config.toml
n_experts = 8
d_shared_expert = 0
activation = "squared_relu"
routed_scale = 1.0
balance_bias = true
tie_embeddings = true
grad_clip = 1.0
dataset = "wikipedia_en"
Below are experts of layer 7 (counted from 0) of a mixture-of-experts language model. Rows are named router (the router's row for the expert), up (a neuron's input weights, with its number) and show model dimensions 160-319. Each number is 128 + 32 x the weight over its row's rms, rounded and kept within 0 to 255. Numbers have three digits each.
After each expert's rows: "gets" lists some tokens that make up at least twice as much of what it gets as of all text. This comes from a sample of Wikipedia text that the model never trained on. Tokens count by the router's weight.

# expert 7
router:164106062148154126100059083114088101118094219108136113148194095115094109097148121110130117102120143128099171156157199106051110158155095119125159157107105090121139124113097120113140100099162116113062116131125201170177206149112129102129115100119142121103162091128130109128150114131103109116116101130157058120045107124138150146151132170118099118131110086068104129079108093136144133116055090111117107097157087143080115110144159143151156134132152130051125103113132106193122113119104065
up0:128127104153089169120137127110164152099077168150125071109060106074093110105113194109153082143116161149162216120128147077164144114091112106144171143182137138118162136111138092131088094116153093100112103098113090131074137082100176095127106127138092109104117107113128184074092141060161116139135107079145132101154113097142145132168168148171140150115095086141121136091107085091180139177130127072151097101169133122119135072102101112156099176152062150170120165132168131126134070153088134
up1:065126144146085078158170155128095110142172117104058215116127144151127133120167086108164146150189127147098107156134120165108136153100014113098148167104125069039103157085115115132084114130116141101158119136164118101221165087123101136129108195117135109089135140139102164072157155101117109216117101120077141116127092033126090099129153141123132134074126084141056155099102116115125173113132128090112180116098140168110118183101137167117130079095091178209118127094087162145132116118132101
up2:152179110085148150170106088099138142100101123169116148148160088106097117080117148103115119106121158050136154167110121180136097134121129123139124128141146197124142161139148190134146194116162142103060117125097138124136132113110159121136115044149204097125185184168187148152127118153127125161107117127138078108033109075127120119104149147142141139107195099114156134171114125183165108124132076108090122184114145125086131165061066230162105135107097169088161142158131131167138105136178155
up3:131123093095103139166100048159145103100161175113121202142062127169057142051121171118135137160126181080121164163116073069106137127108111125126099117151103073158160097097155139148153121099086138127167151115118114118152151141127123182167106053118184101158133088101063082158105109107099132123115068095114122196131152147119148081117122104160116131101144104163094104164097181163118105147167093138090164096119091106139114187135144091106155100090133114122155092067081097126095128141106104
up4:137109108125154125111145159157114121180115144046117189112095126152157135151117239141116178120163170107181153117116100154076203187174130134185110147107134112078112116164083113141177085143155153157098119115136135172169131138119168085101125143102201140148209161112126213094085113095106135084126153141145083131114152140087120163114158181130137117085150135131091164120170098122123150061145104130192155135102127117156132116145033145152166122123103160186147133098165110089132138103159099
up5:133120105134081198077182067161153115124133116134041161167102076138114095107109087125102149142191098095124150091207094107112081096157098159087126179154129148101127126122077171094082088138124150187137137099097178078130170092135083117104146125120119133098128140107153125104161159135114164112121107101137116096134119121122156068093121116201143158088153147157100134149121147159098137081147126110219143131147119122169038127113122096095078100120050142171228159174111157127150138123128141
up6:114112138078084099176124039166096134126105131124095094133153191149116094169205121088149134123151085121139103119071125137172144147147111131138055115045133097134100141108122117125065150087142170084096130101056192143121150142189113127169131147099080143062095088102095093185117202190125170119137103143091098163131116171108144165145158165102105136107122128133116124165125058163171134109134098119152122170203112131118146110141147136122109111087109161172120178066105090148159154148124147
up7:137080149123101086130107151185122166098129162131139087170069153136115115123057063137101118149101129104090116133140134120157110158178142156152153137092107101101170196120118095153171155150127152101072159099169111153133120137109109143095128119188159124127172134130151121072114165112139113102084183125161118168063073140098150157090164111118162140105116148040105134086152119132158103193152111140218129136093155121055074129131116123188229139091148124128202148118097131114094164076132106
up8:132152124162074085141109173139096127105168133078165183106201126082152122134110180137151160172046152118143125049100124141158110191084131144117140107113109181113140074143138083116094102167163136104138164110047133146171111113124103130195130166130117166113154151128132159086155161135115118098157092107106129114124154090109137077123071099120202187158158143153108126058077129123134167130101100134129097117116176118151119123145114095181091163141030140145107120158132131159135126139061149
up9:047133104156117085108151134154083122190095195103115150126108116177150157136153152093109163146097119076140132125111115169133083093182084141140101095135165175144105158145129125098124153092093193161189119095122116136135131126123131115142109102148104118212179152110132152186117191141055119128150173101166151129184098107101070127173143109076130113135137088105132183106147137124160085175151160081090178075126159158143169113179118050096054054125093147120152114174132124158129176092068121
up10:096190099113121113165127112086144077142175116150058126143087072089150037140132150113102074104126119098169087146121175129154136099135157146087053114158111158124106154070109171115116094124131148103147177141081134212068147135052126122120070076098114132148090130088095164175143089115093127117126128147132164090103083144079126087124024104064079110123093133121097136135072141057133184122171179094117131104142104109152076182102100155122088165170129087067153146074127064122106108100162185
up11:143125063146141078144128102153094073074093161141179122137143137155202092108117101143141161120066108144093186107123100144063113170103151045121109097128154071100097139110166152158138147093135168072173104127139101084127107182103121081101132138105155130114103156081134129150110136169107120140127102044060152144158141124100133155155057101110105106092135072160099175149162103087126126128143162111099162100095105171098093117129084152071069156133116125096112160147142090184058146049113054
up12:091100055130072106060144163146113149149133124134075119147125117076137097099078122106063137156143169174124159161096158077125142094126101164069092139165128185181112140151089127139145119165106119097109101090181064102118132125131163182151201129146114153066113115134105095116144129165130127097108097083071124133148191140102170063175118045165157100145159076184095104122127147087165137095090107155134144085146113147110102124180107109082079197119120149148183118125113113150109125107185143
gets: ".", "s", "e", ").", "\"", "a"

# expert 0
router:092081130128096134149093133154166141173054137124176098146102114102123139114108124152160201068122148134111119150153140139083169147054147137144122149121114087041102135135141126112191150182098134133122147113116151142147134159095146158105123127089057134058139183111104133085119159140083103136142173103127105103131117149166100112190110170140141146108121131086111187132112126098150148242124152104146126146116117098110163109145174158181159138137145113111159098148134100127159153064148082
up0:147123143086124084092181115148164162151089063112049084179081129151129175154138128141145136150125115122074136136133129138155125096081114172108104196127089146107157099080050118154105109109091154056089116151133107073160169089121128053096164112024157141063149105136134088135102111125123099142180124091100116157112108130120099178128106187168130170116141151136113111124130110165146095138102089142121192097167088179087150100091172147154126138155079196153156166080142146131182142132163115
up1:080146081098103117076090179144120144111162137082048155055056167144122084145154182162072149147081100047144068165047118108168145137169080097122140179096157082118098139149137157130144119094186148124112179134087139143125041154165147178130142166120095117128058103107135134085131139132126105117102193118106146114109154118184119119117155113083185122188078136147146136154075115125091136136130134152115152128114143132166113111130187146100153129103109133116084105074102165133109102073175080
up2:177148097173109148204198129175119129159121112128160140051139157138154168130068125088151121163107118121118121184155088166174131102165081111103142136147126155125107165085075167148104091169133110055135113093156107079164142066110135103155131136107134061163189083099151087075181128169131126122100135097138166166181131131066140110096133099121128114107088161121131140122102093136149092166192126111163155112168131158110146155192119130119085145135082123098124124145085136120167157123116092
up3:129125178142108103161104153182139203134137126132183138173108128093098100114066140164108151135120117173131065182112138150173098174154141154154078129118157101154135154172125162087132123119068114133102142126120182108163062145154126130165090136120180127083071103165128175174154162179169115132059154121138092122090136134162074112168158184119134149107131120155178167156120154076074183061103092072124143079112112108117174130161177117073110132151127077094113154063137117157108171099098108
up4:152101174152124082119135081163127087130115082098109162115138083120118107075024136111089187108123108124122144132125104156136120080129138143172110139125138147191090118137057112140191161120146069133116158164107097117124124149072140135103079141118087127121086166131174120070136093095144115099133139063142165166088207132123132110192090133177101097128135131101092112169125090147129160062145145063120121092078125121171130080165132142123152086086107148073134099125127152174091141077115109
up5:090115125144155176135100144220047116119125150155134161119152142084147108129076133129149128174174129160163100113122163090040140080095103167191106158125151084116167189123142095115161149113158101061157151141141130140183087131139154091139154138091117117125096152118129203097138099079149109110099096151063198144088166139191108133105143111079074134205113111147093114170145138114131155074154100146146116150124110104091114060136103104135121139109135154148116122153155131117090126057150180
up6:160129077148127144128099135130125191091093117075111154108067107116149138053103128158088073115126090125156178097145140129155110138100146129097151176112108150157187116112205146090143118071154136131122121157129145136142123175116086149172079106138134153079128109087124168133226147114164106077143145118148113102105162084085078111057114200133149179105159139113181109149149146127137191143156145111135174147103141172103106074127058121095165151194092148144131088137112159136138142122060115
up7:149151133143140112141125169131143148105164184073105126135153086152082091093132109133103122122080116153089103137114068131142131099110133116121089087078086162143163164127058123164110183124134164133122134095135166103134164155169098188114106116064092171108063125112237091119115127094142137120161097178099119140142123121092129085121126137050121142121104115143097175161125152131089159124146097100131123184125136141062094104086119085207139101128111093111160151162128118103112095102095173
up8:045128148160143076114105147076126121082082109147122142125175128108125103111182162057173168136047110132119095149186169108130180108116152149179102196095143110120150138101089189134100133144123147152160107180120123138147198097106169147148120162124098086086079128112127120114114088107111073130117096099174124100140129096131044141123145101143111088116134115138131172113159099159080127136119111109099146156119126094107184110144101145101123127146103113092117109128106136123123110128104096
up9:146142117169143082097148174157118087145125150140144130116130158156126138160123098136129125095070170113130157124159221155125113114139090161170171128169149126095155129132125095101130175126100127160134112131163186121176091115131165104115124132097108151084091110059214098132105166155121088124128122176091164114089163159131147090116087133159111152132079125067089103134091196111150103133157184097077095156147144126102176100166164156098126193110123159177091169173143174142181145008167152
up10:118158154143114047116115174127081115099134120117097143144115076123176113073157170135139086155133169109096070187138152150123136181185129133120178157108107104142181095121194127127165167118095141154192088112155160126115162103103128132135120160157154160095164092125123110130105091113188176095088177105128147135103156107107148138173117091127187095143144159084113166154136175148107179189151067120133100109112126157059135148175158074191143078150131108115126110157101139179163160095098120
up11:132111106138106152187108042058148121100108149124119140172075114106133151135142186143144150156084173137081125137090129089109132133133123171115105153159039164130177075107118100127159101151162112164138105144136095180120121110131131135157097105077158167115093159140206125121105140108105165094204114143126082102154112091059138134175127091127158171064123147143120078141148110135123157105135107111123143138151122103145158086097108104149113175092107153066121124087146130162152118146191092
up12:122151116175149137123069173138180092137118075112149116122115090193124105142131117118095145186153120135107076184129153142187140132153164142130072169118126105126064175108124202123151154076151150153161095155139114206133104103093116140137138136144091167078120117165121078090166102152145072117129149147141131148114182171124131139078087129141062084082139103130081103133163061120088100061176102099144171119109137104113107094102135143150099099138109147111080147130126147103179137136111132
gets: ",", " of", " in", " to", " and", " on"

# expert 1
router:089074169171101090122139183150106104097161110103128124088085111114139166168149147128089160119090122161131063143164146120163130136103183111145109105122099161156103161192086123058142151109142114135128151132000128108167121130106134118127130162188112100158109161136100110190125133150128095150136114109136101094080170174138151099188190149121125117135145141106134140105083137098147129076105155138180117051153159170175136099121089096102131102118125097079065107167108101170136127091129133
up0:087181123149143123116113097140137153185204154127209089135128081146128138133152110171149156119110127131127093112169082101104112148127108085077093084051122078101123170128154087112157120128140159040133121122160134149163151170129145143133105128102119060135188116135089144137151094125153111130131106145135141104140087176128121086139140101145065120088170139109135143006082173147134105067136125116102073116136155123115105103086114102143122125137149127157109111098143105165108154120157137
up1:146129144128138080110212109114113158105107184142192119160169134086128139105112115104097135129165146099148117161132106123079086150140157100112154150160041149172074184134148117190128090165119142127099151155085176112114095112088159066134080097092167188095081107191152177150112145057118073124161171119117102153138092184162183107149094154098154108115094149100122092111133179050161145109160086143150114097165117088148147112093135182143124140098092136133110080101134122119107109112170169
up2:119091124157133131106094112125122205151131148189105102086111127055111155109102121095156178175128187141125188087193200122099209098125121141099078084176146065136208088100122136140124181107162135122166157145091108171128153095183148119075084147140155086107095132168141122092140093156119084151156089122162073106073152112120121094129132124099106140106103171086134087095164178105129105186141129087066052139075201136146103130152109166133108117139148136103149107172121084080161132158154099
up3:111113149150126131138092047135133166148135148117131206123157144101120143153119158110132139152092110170156136152161151137123121127153131065157160131103124135137077115078075116137125192112131137103107135100075124135110167078089152115129127107123123101089149069060127119112120155115117125037141036117118170147194154136100091125224099075074113115137090115130108188143035152103080015151184110155131110078119098176152164083148128171134059132131144065108131183165148135146107130068166142
up4:099115114130156151205130163146152139132172109107122153101108074173119191183169168151127137123140154106043116098118084172149130107149180122153149097164148124057105095133112169137108145132148126085087117142131173099128127102096141108067175072140113179100141139146173120120147178151127120126115126071150154163144166197165071162090109176114124159140120162139144141124113124103117123101122095156162077147094195114124208231165106155090134173151119117135136082070144131085164136099116125
up5:146139159130126100091103093140091120141121105085065131090138131150125153092150109122117125109095094097155114081170197222067111203195163136116129114096162107064142152089111173191151129147132209075146131123072104159164080118161122113053127156176100085118073123114151189166170107190128092158121118125150193093173134087214180102139130122122096130184068167121124160105109141115117140097168138098120118214059150106138122143165191110091133121159106108096103121142109129122163164101123178
up6:090100155122082111067122179146155131147100128076115131117091099160166109080139110199111124146101157161146106144133125116125118143142115136155139122193099146150074135132125168165134154154097100119154091095135111177168180111163144079144113110089095158165074179091175132053158137131084151084128091132115111108144130159172118135155158146128067140053117117108101160135130160099072125067188057129125142070153129153096192147066122098126158092114166176107142151131123108177131125145093105
up7:114129114110123171113158078100145138115144107113119159113048155074168114139167115099137162166098150154151160117111111166098136199100166129102131090100106106088178126161106164166216148138121138136113113099120123099124133122180131175161117104184192200126140189106119115087140113133122172121136137114133123126147092132140094092142068148175168087130134160130046077104081147120106086172145134113115130162123105137037139214185148143132167124183162145118123140151129160147183130155161108
up8:119099138146129174149142123111169131119145135182145094104092106144138175189081114063162146139126141135082122144154149155120126110138133150145146152159139200058098141116116125132156147144139117179159043067079105072137114104104144137104158138109155154046123130144113165089135022180141141136124137136146159110066125149115103113125114171125072161103167080125160131142099164093086154123146159086103138170125179126140170168156134099077110109040137116129139150110076097130148137086128101
up9:137170082167144176114172103153080051080086142126108118131140101081164052113122119191176115137080145127165128096118071124149130127070123135160144136065154090146149174166095121096085028107106142042161099156109178132040144108158181169133051146088100200114115173173127131126139141138146123151131104099211098194129166148158200161127191150096173092128069128112081151103092108145149112142102117132047107161158141070092183071142115154124089135101101086147199082174133133133126165137159059
up10:174153093165107122080114233098136164127137090153101129143105164139097083176115109116140222100081085147096096113089114090153169130105153165102123124152114132146151110186152114167096027148093126138159044099156077150118041164177152157116096142149121126086128156176146170125156107100141162113146153145145137180124143132139140135151150142163156082125116150118099161110139132119103055098109179134066073138139135084187132149086128130124099119054076107122094159103169137093122078137120072
up11:107145101100118127172116148069100166160109081147107157141068121081156107079192098139133156162052142153195098136131132099104111114108121147108130105131102170137163106122100159193140114121141099145103105092115136152059170061157074141120121160047192150148116131164137097121153132152181165139077118091074174112117067123141191148119154201075164138186131067130107129067160115122084119123149089184155147127152144098110164175077133077103129129099070091101118163119119096124128195129174131
up12:128127159183087108153194092103142172130073119104120073131104143056128150192107129121143131115152103101126095121123197060135178089097100154149174152110142131145124153146103092108153125102103193161134130099077153144122180098161150055090218112159157119181143061121105110145086112144152146123179058097136071118158110101132138152107080124104127144116090184069150121121127079113062161128193185068097115152126102114080143128142091196131146136144133166096126167163120083152119154074149164
gets: "\n", " \"", "-", " A", " (", " Al"

# expert 2
router:121155074131121113128100162127140097158191120186127134152072120177120098128108093087142120073143161091116103173115142106111152125115141160156103186100127191113101146147136097145101153152116153202122148082152145129097157103185088144201183163122140136070110138125127126166139113120156115131115111147122122138185146112133154141126110159108194125127119090116126112090121148155090118153021166183069131115146141125113133156104147168093150131137111105174139143123191052135089075107163187
up0:176149141147121140125145209163124118159120128065143121094079117132103136134130097157117175120153135112110165152154081121092188113197185113196113134136112144119120151073089110138171190097161082111136095092087129106086129129076137120076080121119143144137123147070151121170101092183125085060139074172117103113150123168110156146164157127080111117167142101161094122159118140114084153083140086150119150102150102098177147148143097163166091118052093116111126114090072118127147187130136089
up1:159135160096152122165100119149163184147132156121096140171126143146120099138101146169165132081095120048119168107122101182123121145080130087108131079077136117134134165126106131125171103228123134108156130133143081191109180056112145091162147163116139110126097125149096095143100115160145100202126087144135052136102126150129115183109147164139141147179099161088087110167158092122160103230160145149080090125132127166094128119193135115171093099078086144094081168099119171164155122079110120
up2:126123155097134122115096087157106084151144189103147104084115143103116118108074095119094118154154122127089141123168202140126109160079130199106095105116133143103119146150143068158129157170165081122139141125139136150173140137158090108119131122087148121114168187135133088090092144115119105202126127153159097104084124101116107103124211050154142151140105123150094141124164112166119114149120143148082167118140125155151150144118170103130155071129117144181126126155127158190142101106130099
up3:073082145118151156151163135122077117137134081154092098182106147185088068159084118140157145084100121064108165182124137146129100115083138108088086147178122118138104133138178109134137147144150127152072122157099170081191130097174136129156105076186174195083116114147161170170164171174110133139151143171088150092154138092133162118157150112142165128169088163145120162119086163113145132105044150109135145138157130126104114130142241193085085121062144149145140157150149122143127163199177162
up4:057113172080130136041175099112095148098170141079080115209096143052129130151120128133160194145156076157102097131158138127083094138124187128180174177125160155093089151130093126098124085124114119131166115149077192101146135161085156083086092136140120047131163050205144075105131130145142095128139092129108121120131132087189146135117168127128101182088141100144081145143133149148198145132153137157109146140141112146146088170136120079170106116117158150130132090100104139114102093072142102
up5:167126198169117135116090135115091139109080135133145097199102145143113182157120129121150127140151110117173159149086113157137108169165108148117224144118090160094137120189137097120173134103173161083146136129147155179048148138109167131135127078129094170157134112138095085107171162138094150187122054179156130155071153177116179102143159114169155160122122100086148128110150156126191118167148170152130155157177129122093137093177118102126145112143106162093094102183096096149181183148086115
up6:097083076123080113122117118157110171134087125120178094137078144125131157133122107092134073127139163112147155156078096110148183138096138089172094078120122079152135159101146091160185118097143093115112158126155103113181213133138127116158118135158121138132062205116142176229079082110134068122134084154151172129115142127166166176080155111103127156121147144157104117191052151118098112107092119147152172111126149103164099142079138135147127148156101132179110173191144166128102135105101098
up7:135095082138134088163172140104156110173145094100148179133181143152181123155118093098164181154133087133090158056125119169136144127135154155133100152107121075103137079098154142188138119124139065156136152156177120162118195114089154117109123127132125139145089129159157142099169180123137171131141167140120156149103107079163142146159114124122101157146064131090107070089120116106093086119199109157132125130157133135099112174151118144064103092141139161184187155197152108082095153088155193
up8:127092141154123126168196129143118159124135141130107161192107156153200140156126111133140108086150136140132112130141157186155139124126122175045123115139125126180115159140090073139184080127096094156110128121131122161106122130152108135172083104120123134112148145100172132122121066113178103175085079130131161111081181148101149145107115079163109099115158104105117154156175075094115183096156137128128101154135176088099083107104137110154151126198123134101187146162067110167050098049110123
up9:108124073096163094117154080121155126107104118076103111119178109086130193124184159108130131122138164143109134118155155114162192141115158099128114114085137085114129135136115140136148141212080152060174101151099167085142137128105123100134221119141215166153132148135112064111147146138073105126100080139152107156096128130152161096092085211129109115100127117122146109159101083150057117143138146105098110111124156128162118193113111151149136120129102133146136062118084053219192091153109122
up10:095123148120158096154072119128106087155125126147135161181090078115100116132148097215131088142142125057155125166150132111148132112089138144139090110135116100118115196105113137120111184163163125087098128165093132127132124158157154109152089104100160117098077091117101142148073161122088081152163116155081102180128131066168095099202115062118146123127189165126119148130123160053120156153140030141112125198097154115126154141158118145072155151114171171159181107088133111096104127119185118
up11:127100109095102123183119126150149157081107113152122115118080116122114188137124070196131143096170129171121089089119128160154184093134123138138161176083128132123204107116151083121119159183139090124076096173089101155125128115086105158110156059106129148040117118103155033163085155153109094103184123111129138138138204109134153177134104192092124200101104062136099199071176146096155144153155170121164130094077174164102123132150139124087097121162100118073118101154078168116112127156122116
up12:071113110112122118144060125129109111209062131167101064119149135136151155126130137113116112208207137104135110131134143101077188129139132060103070184160104123098120121169083049129194101172123099123152154151095094155112166111115109134090148167114108151174093049091130084078104093084104141093186164093071169170170135107115118149124183158104085106160090133115083113157117122135164136140142183125113132111161158147155146134155111129136090127118098118170135099153093129126147161118144157
gets: " the", " a", " |", "|", " The", " his"

# expert 6
router:131103113153154086146146108155102144118099125091113099150127180124089026105057125076078153157111133059103150095108177173147158130117108180211157107205116146064118098101091109104101129138169099174169114128101131124175131098108162084064123137115128111107054124113099181093122115135125144131149131089147129143149146098093101097161155108122135066073095106092116115121159122101144149136133104113135141137202131153116059120138117084120056091151122135186167149152127186152146102121141214
up0:146135111055112134096088131115098142158083087169149057101130145167149148178094150104121118137171109097098166112100089074117157121107130126144194089152129107089142096122145132114072123148119110143078161092136089184197079134152091156123172190101107138111096170125102079140164190104139166123090086093155131188146117139123048127115107119121137022159103131145131139167108135105141152076137138110107132089141117102119144129118172132127129085157138068194081150156138151156112111115124112
up1:096110117130179075156124171153117170112118120113109130146136096118082110129202078090115116154151068132110067116088104183079093184142079142110108119142138101107070140150109138165116112175150127109147092119132131118171117070202186087151123171139156127158093116130172109095153176101132133128085089150126126127123177156166133162122145141054082114145182094170157160137150136147150129104040096062077201158168214157143050127116110068107066156128115134149079127178116112101108082134152155
up2:143164121142078149127158111125060077131114139104152140126113140197128132082097063139116165121143090081112191160135218088115197150066115152150157176149146148077173083173141155158152208132115160086167167141140108095123146117137097114134169082145169138174170155166137089117088115132084087038100087157164142083136126133153153153134121151098173159155167111155137139090147154146104110126162104177110199144129160129156157148073137111122143116182125165159161152093136053182108155148151140
up3:130128133106142082104056156131182175092156096115086089135176136111156144121106153112100109157088081132126116122148157075128089131103122166149124110122157127118133134123132174107110169112199078083127124130068104124134119095094107106129122117126101136167108133143125138154125163088133143141085041067149105116150181091115149164169206132111141118108125133119136128130176124101084095128151138074126201086120140145148106121133054114090115159174153138155169130150105091075152144160126134
up4:161142063093135133102152141135105129111148184099081088133165105153061127164127122102097096116125156157176124097134133117122126161205090142104079146154165123100165142115118125102140145032135171075133115113106139079130154110103129183152035139137109115068129162103099168171076164135184143110126139165134143069097132109159166157167134136049154132140187156101200148095135126105154133126163136099124168124147161136084147141127118154101147109173138107183114162216117117067173125125140123
up5:169107115176131071134099115099137171092104091148096087147172174124117164088126147147144114105122096099107144135178125140128153194125114103127121114153103153045096058157154087127131134077137138104097162119220137130142109104139112102120151108135107071077120157164109143073113067138108103185156091128108129157128102149078138193150157176150188133134089158189143083126114178127087146177074091091068107142155202131078104127132166180129106132119161136159119175158166152104131119156113154
up6:128119120131146157124155151104117118127166079125174089195070185117098102135141138087095147128145152121211133112137114126102135171102101104086126042092124147137101172131141145100140137142143146077148119125105162139101061110100157096145154135120098124173085164118071132148198130100114109150158119110077197114124061167143120082119177186142123144148095093118152189089163129077103131071154155084126172166131179109134137182093139065105132078166099188141140145158138127170124084135117110
up7:147098157138083104105179158180075096099111134072052091109113118106134127180148184096123076106167208149132141143152169105138151150115128105184171115169096115140142119142163139117122098201183094114197083083109159154088221105133091097109147158157108074098138120098103129180110099158155124120111146110041156088085100103094173081144122151084127156126154166136144173160101093177155137086129136155109181047155169139185124157125095147199139147087125116142165147062130158132113144118122167
up8:113155166117135094116115156126112125128096102131196090142116188064126098163134120130090168175136115083120100117088118123114137168091150193210116168176148114111149136096113120124126131169135131144120100127164176111158130109120144120119121142131119148083086087116189102164109169089154156144160161069101137118184097094085098146149150103093100160130153095131104170121100119141115114154120062084119123108168105080137117127159084095168149134177078078123101137112137128185089150180127117
up9:143131120195112122210137162186084119157130109122072148099078097137127090107072133082114132131142112114166135145088080118077148101100111097141087124157182171141209135123138043080095106138171102059169094084115153182190113085195089088086124187121129159050106091076075171098146108128156121157174104138100117146151174179141092113145131192187088088110159086131107116107114132099072140112180118144172110111145152154131104144128108119131089060104158112146121137111106094118091156100187088
up10:112113111126113098168148177166109139164135097094142173073115120061175114133090114155101126131110138131191131105134157098147147065124152122160108149125144100180129164172139128142081106108153072095190113171130147099091186108104135165136118067102075183089103130131158170107112064078136113080172182131152117138145161151164104161188131143165177077114079181120110091115132168101115107132144171118122041105172071079147142143177175151132122081090118177084196076166133086149177137106102116
up11:165175060131202094105145174115150121141102071122154093130128146115103101165140092078091061076160146089108121149110134081099136125134070126087143142152090113137119162083146144115109129148133104113101126160129164158138099091097146046066151119106117137121081143144104085077143149107137060131160098065118127133127164086104149172160146107122128095091083138138164135166145076139131145089161158184153071087133106122180071086086195137133138146100127081167166077078056112102120149108166089
up12:155111111146162114074129079112110170145178171111129106130145139132136108140115124125141174083114083134112091102129129188184148136137134144145127134114092127091113087160159144175113129144088134137104135131084126108159100136148096089118123053092154130144098100118093140091142117172117103156109104128156122114089105095123127101150137103170149146164158133083088143072130114207149116159112114102111137106124116130156166121200138039124177108160108134144100075080154109161183142150085151
gets: " ", " c", " f", " p", "c", "ac"

# expert 5
router:147077129170141118113112129119086213144143043122125112119185143198110078142118104137121142079090146135147178076120143055111166172142118106099055125101159088096129193158111109159123207090110096079125121201090179153180149088088104151120084082122168120212169107131175108110182121153124152115133146123139163130135125175160168102084122199124121134128116126131115108105167138127106116137084133098146125107117186078108085144175121100139149149170139142143166165131136097123132080156176107
up0:136140134135095137092141104119101125115089097094108094151163154147158077136091132093155131126141115107102066083108140143156171101134104157181094130080132076166141077102121126178147085181152150157142150099129113154148120068131109110150148153181102152089082156081162151098068146090121142124171172138058108128214115134096134059150133137101048079123121154103117114114130113162127110123109138134105250144115072160132118126113112147117161136172118118112073045161108134156163110071105135
up1:142167118170089163142139159138102160170174106162077146166137157117073167085106139113103160097141159113179116100145072120090095095154093119091125120118141132090129209109102159116139127083155160156106092126080124139137112125138160082122118140090107135141076151136144132115124168205170102139132112122153173141171071102167127105170151147107093167163101154123115094108146051130182126175082090168150101161172159119134109167095113147170167108114148117131187170084077117120199120118140142
up2:149180135127190151096162132156087116135112122098094119130068114105081142123159156128129165132094126163105136124139125121189133167133073122128196117119120120069137143180155134146145121095092097123115107081113071164129140125179105112218198135093116153126150064084126088167138101103163137147178109138107123121052090103137080177097125152139115127132106110102164119206119155101065088150144148129140117099189124124224129152153129157153131115080166077126095081173155119107120074160185150
up3:046097199150133131146135115112142117096176081126093113091142070136139104125123122105065173107182102199143105077065122079097162134124120154110207163098101138126143120173047167074148082123099094131148141133122101119172105162093078159142180113090141136195133112112110099104101116126098170144115132184134137201092180178162099132117136086122050148072154122132128122097147108100108126120108122125129134090158106144111139161136078107192054112086132125080136100101197111145086128072126102
up4:160177159123138107159110157171132212149110122120113118127103105148138119134124178145194167111146130123158192158122152136151152128152114152120146118092107072091095181134098104117126133150128091164107145147119104156085152181116102107121065128088132176134064161144161084119115140120140087163103123081116148134130139015067096161100112170220136094128101135171120108215116154144182108100064113121137109086111164110088144131106126136147142131146150138163147204167147182102071093112147154
up5:138138180126153070093071079168091110151112163145138103103110122116132104155083099118106117136072128087143056143091120095071099140110102136139123097153123136180136140095098168134092181154098115126129093200133131150149119139116138147127126114076123110113155164104170137165104114142120087152128128147224137122077166132155168179106151195154120134214080216167154175114106073168054083090161120142163120140098142137103108160133138092145131141109091153126171118108145110137124112123152175
up6:157171082120139096160120086069102112114095140107137091139140082158065125123143068156094130138102088140136128124136162133202223132094112135124141164184135104171067109170127114101109111124118082070070071097133161111094154168156166189113085200112111176161118093127133130110144124127149184167104050198096149130147068127126155113112171146188152139135113127101105120172093094146094111134130194180116178129152146090074177151148128129192174171186157151127116127145146103176108117140133135
up7:138129080165084131098099135150090147151136091174141196134189137169160148167166131117146153095171081124129103117104125136122110107140176153124177126092159074103133136151110090061105079114158118137138069100106158097144076130119130141090096155103124104136167115131160095143097143142158153106136070072145147144116084113081166152134192099109128128181120133139133111078114104146125077136166119181125159090138134100109124133088145119156083123139173130102171087127157058088144170122154125
up8:131128191150078099107106090131091120112130196064134141072103152146095110156135137108167133125111128106117101143062149096127145113104163144141107095146126141034102104197104096089152124158156079076209137167160120120120112171131137123148136123139119156137111097159154092084117075157104111110128027115109132125127119091137167170148095117121146148125132077077216185115128176150132151120088113103110157109170153123109175163137107152088185130102156109106118074091174133163142061149181127
up9:111167146096080124129159165087049149098136130179117120126132142077134075127183119160113165135152142120185132050123170118101092169125094122149143170175097135073212116105123107133132103142094096118167089123124116118100093129092183164106131095137129117122147134138161099156108123152151079152143117061099174085156092166110123176125126121136093145198114111138101108108135102126106110125170130124131127109102157148091120081138118153116133121131059175176152148116115108108172108072098137
up10:119098109100155131122220126128128135154134184115154123137064138133127104148147110152101128131141047114151138129162120152181098147125149126073101124092124095132117121147133106139187140094091154174136137149122087201139130149108088187140122178109104139104140137112109149131076091148114087099144161087127114135117125089137122060059067084182074132085110117109161118084129154107122118071111134148095119179108159087125134157101115134084151107155121160112177135116158064116147103091139129
up11:131140137094124164158180220141084180156123149102123152088124187152111134087188141134154141147144115087157166089122139045106153053130127171139131120144113119145141130197155133115089113133180110212197188077103087176161120143135189188120133129137108125110130091072201188128160074156198101125143154096125158135161106150127108142152111136138087153144107121121168114073136134131145080105129121138106089143163095206096135120128153127179120137091111085115169076171124128149137095119140092
up12:094131150107128108135107142131139136167146155143106138148090110126127051115107120133094200150076133169132097140143142083079032063117177145135119144100082142151098142088100100135157127132152145149137114033177117114136126161145150129095124136121137103093154230079142129097174101141125137068140154147077111070118153089191130130172140173210140091125113120151121122109133155145106150141106068116117049189127137136129154090156168124058127103160172163132123097158158139069123119124128068
gets: "1", "0", "2", "3", "4", "5"